Experts of a small language model.
Size: 10 layers, width 160, vocabulary 9040.
Training: a variant of SOAP for the experts, 405M tokens, 6176 steps.
Below are experts of layer 2 (counted from 0) of a mixture-of-experts language model. Rows are named router (the router's row for the expert), down (a neuron's output weights, with its number) and show model dimensions 0-39. Each number is 500 + 25 x the weight over its row's rms, rounded and kept within 0 to 999. Numbers have three digits each.
Before each expert's rows: a language model's description of what the expert responds to. This comes from a sample of Wikipedia text that the model never trained on.

# expert 26
It responds to: Digits 3–9 right after 19 or 200 inside years, as in 1955, 1970, 2006; also other multi-digit numbers.
router:491517535478488501514508478532532529458479500526516490484473489489468490518482493501583509435486485529469542479529496530
down0:470530518498495472426498504503471483508518533513524510496485496516531491462508500479493501489504504492488529549478553493
down1:474516482480503461503482498465485519474525482507530481545495485517467505497535507533426488473507496545493477444460503513
down2:510511516521490536490487503475500518506549449494506474431476461519541494493496521479453453485505469536535485481503516505
down3:501483495469521528473511503506508474560496477498512516463467494511483499527503520473500479485505475430471474493489503523
down4:526500494477492513515492530516499518494546501483535516545557521517526501502507452520514523512523474529505506496482533495
down5:564509509532538532470508465427522521444498489506497482483537537503503502515478510502550518529509511473476496495505532486
down6:487511454459480484510508569519536491501512499487492492472450476501521495504463482505466488483510490506526488541495502450
down7:535475501493485532541476486511475520473470480509527483478485479453533513478492530522531512550522503482487468507478530483
down8:536488485478474551482480517502500497453515530531497561528499461478491512544474514525516487510505495521496502500476496464
down9:459490513498496492469513495512504521499551483505511499519506486455524509471567506543518512464521529469510509513482486459
down10:500488520524459523472488474549476509489502488538464489537470532522538526526514521478495540448477515490507499485450512466
down11:489490546444516502451501545534497455555510479496498528494475472489471503510495499558519501521537443504526504477518456493
down12:523517498455526458492533525495518551547480465476478518479526433473520473496493518500524479485516518532510515508538532508
down13:557445430490485476456483503465494457502512460503464479487481545513477476541469498508485534485459509500494534501489531496
down14:476461528498496486456490521516504480543514546464426515517510493472495451498537532507526508497462490491482494497487514527
down15:480528516485485514488504518495522543504551507504524474485523531495562460476466517492517514561545536473506505477501493515
down16:509460484475487489552533462482523512507535474529488498487461548475486494426483501468489527534482472535535544477497473516
down17:516468452480459500498470508493528490511488494530476522526540496450527529492496512464450533508493472511537507486521478512
down18:517514490529559510473544502525463501504473519486518498490546498493468511463504479521486497526491526505496489536503497499
down19:493515539502511512476501449520519545514501529514480494506509505503435486506526504518519540527517507528491509511505521505
down20:542514433482482457531472513460506501531533472492492510486486511508495525537452519471493498521549504523489480474535483504

# expert 53
It responds to: Words and pieces containing ar or art, such as War, part, Court, Walmart, material, plus the digits 9 and 4 in numbers.
router:542509519535473500508491476514527483488491509509512494467495538475490507534481445509521513487482442520481519472506515494
down0:475501511491487482467517523458499518580463507468511518513533506531559495486511514488502489520476439464490502484508472473
down1:490478522496488502505515500524532487478480462545498504522521504523499505479496472492464534507451491537491524524500480477
down2:497500504536485519477532504531511525520457520517499504485525507476500484516521561495517510477495504534537519503457478512
down3:529467464518481465518493483495493473488516496511501511478533506500509498530500501481508492524506483495500470488471483516
down4:506513542503499516512524547496493555491519524520488541477483493518490503480506506499487530503545529478489488489493480530
down5:494496524509503513470495491463501502494485525471486471464525502535487484478507530495447496472481476520516484483549531458
down6:515525468485517471522466457471524488545503508513476460518518493468472472464512485509497513482481499511484451494494505491
down7:517530494505462485486442519456471514465484514520510486498471567501452529469489514504499476513478527490534476512502501478
down8:489457474528457499537504517502498473466521497524482482520484515465493487520528510543518492472457500509521528482507480501
down9:495475532480478444509466499495494524516514554472485564514510523502511460481508500503473505546450496518494526520514485484
down10:502502521491515473476511492485538492527445512490463508524481499534523500511510491499507511495512480539559502509506512513
down11:469467526481504477470493507487481515463518501503522520488538462470526499486489476493446507480486478482459540520505518473
down12:496512550501515475501485523465478472498513499492441488516473488497457490502516542480516504523456506472459511522468477520
down13:465499521497537475475494493467488503491534495504496551467518465450495506502482500521483517482480452566496470481472497451
down14:500546554455513482530493496488539493461507510528494489537483508492498465507495477462482487489493487518504441499471457535
down15:460492504512527500478507503498490504489530515526507508522480518530519428512505486505486521461491525483511459488507487482
down16:484471515552506519510504491455494529491529484484467534512479510509500496529527535520501519502500496486504470477503549492
down17:549486504504502513492522472505482494465512487564520458469507519477518513476467516508524499515480488540540533513499518478
down18:509452494486522479490536515522485465506482460485507514457519496506467501470467466483518524511498535515537499520543548453
down19:489482518516475519509495553490493492505512473473492480500495493488492479495517474493511504448528532502472507542558511472
down20:503560516493503521553505539498531497502505521532522497506508531482509498506461503537438482512500539464550496522463502508

# expert 62
It responds to: Digits 4–9 as standalone numbers or following digits in table cells, statistics and years, as in 64, 8,591, 6.62.
router:568497521490470479510482495531491520494498478501492483489491485507518496540456472506513464447499466502485510501533498500
down0:488516505493451508443498479480481470496512489531534491507509531502511488463480528467546519508555478514500508528500469510
down1:540500481507465489558516494518463536499517535493506517514547522538469517511498527467518466523527493493459506518465489506
down2:488500527473490535473526464542497501471548519495543493469510504499490498497455479510505523502469547548489525482443463536
down3:474459504493517502552493483489484457494503508511463494532470560485502530498500499513464517514470499502508513497502471475
down4:512527487446557487507539515463532532491477454508536495480472473463470486503559499460476499504470498494500492480460483467
down5:503535488502531498490524532509457489499482455508518511523504543502539504435518500516496531521523500552507501490483508475
down6:509522525519477501472510491471473509529457549515525543514510445522511524502526524501523521532490470511513534525497495524
down7:483503546499512508473498525549474500529479519531467487463471485435491528549478523494524461492488489506488464478519500550
down8:481477474487503557525520504516503501511459512506496506472512499474535483490494496527538466500488517516504486499482510505
down9:496514486487526502482499463521515451479483491482553520525411487466479530483513516488499525474498483518494490501504480531
down10:533500506468511478506516474486536449532496489497454511528507503506465522514540527485495501509483478533469508537526538519
down11:485532523491514483476490531500489564490522519506526466463512502519502480467501490495473503515496522521461565501483492498
down12:520519500489487538467499474491491482468516532503486552514540482496565482504465479470508489501511510529460456488522508510
down13:456514488487527485461498481499471495539484538491497477497450506514505501536488501542499513502520501539517544488511485488
down14:517496513502507517515489464462498480490422510497497525514471489519508494510497551493527498505528495520500498515506544532
down15:504496456450500477459511511464506496508510518500512516471452512539465454485515472498451499527508511500495481493518516505
down16:533484496518518476512499474457487494500502527490550476456529484529501515499484487476449485486525540489487455500480510536
down17:502496520469523488476524522507519517499474518487514526451515497505506474497468510505507484457491480476499501489494497474
down18:466519518464504538555484474513497478513493506510499536506521523508469531503520441520490488493504505483467454471546488475
down19:483483517513489474445511537503511510471474503507507453516536499514525526501517561476487515528480492508507476533477467466
down20:501514457514521440496496513490502503484526512528461458505505519497480517523549466493511506480525428463517479506530480462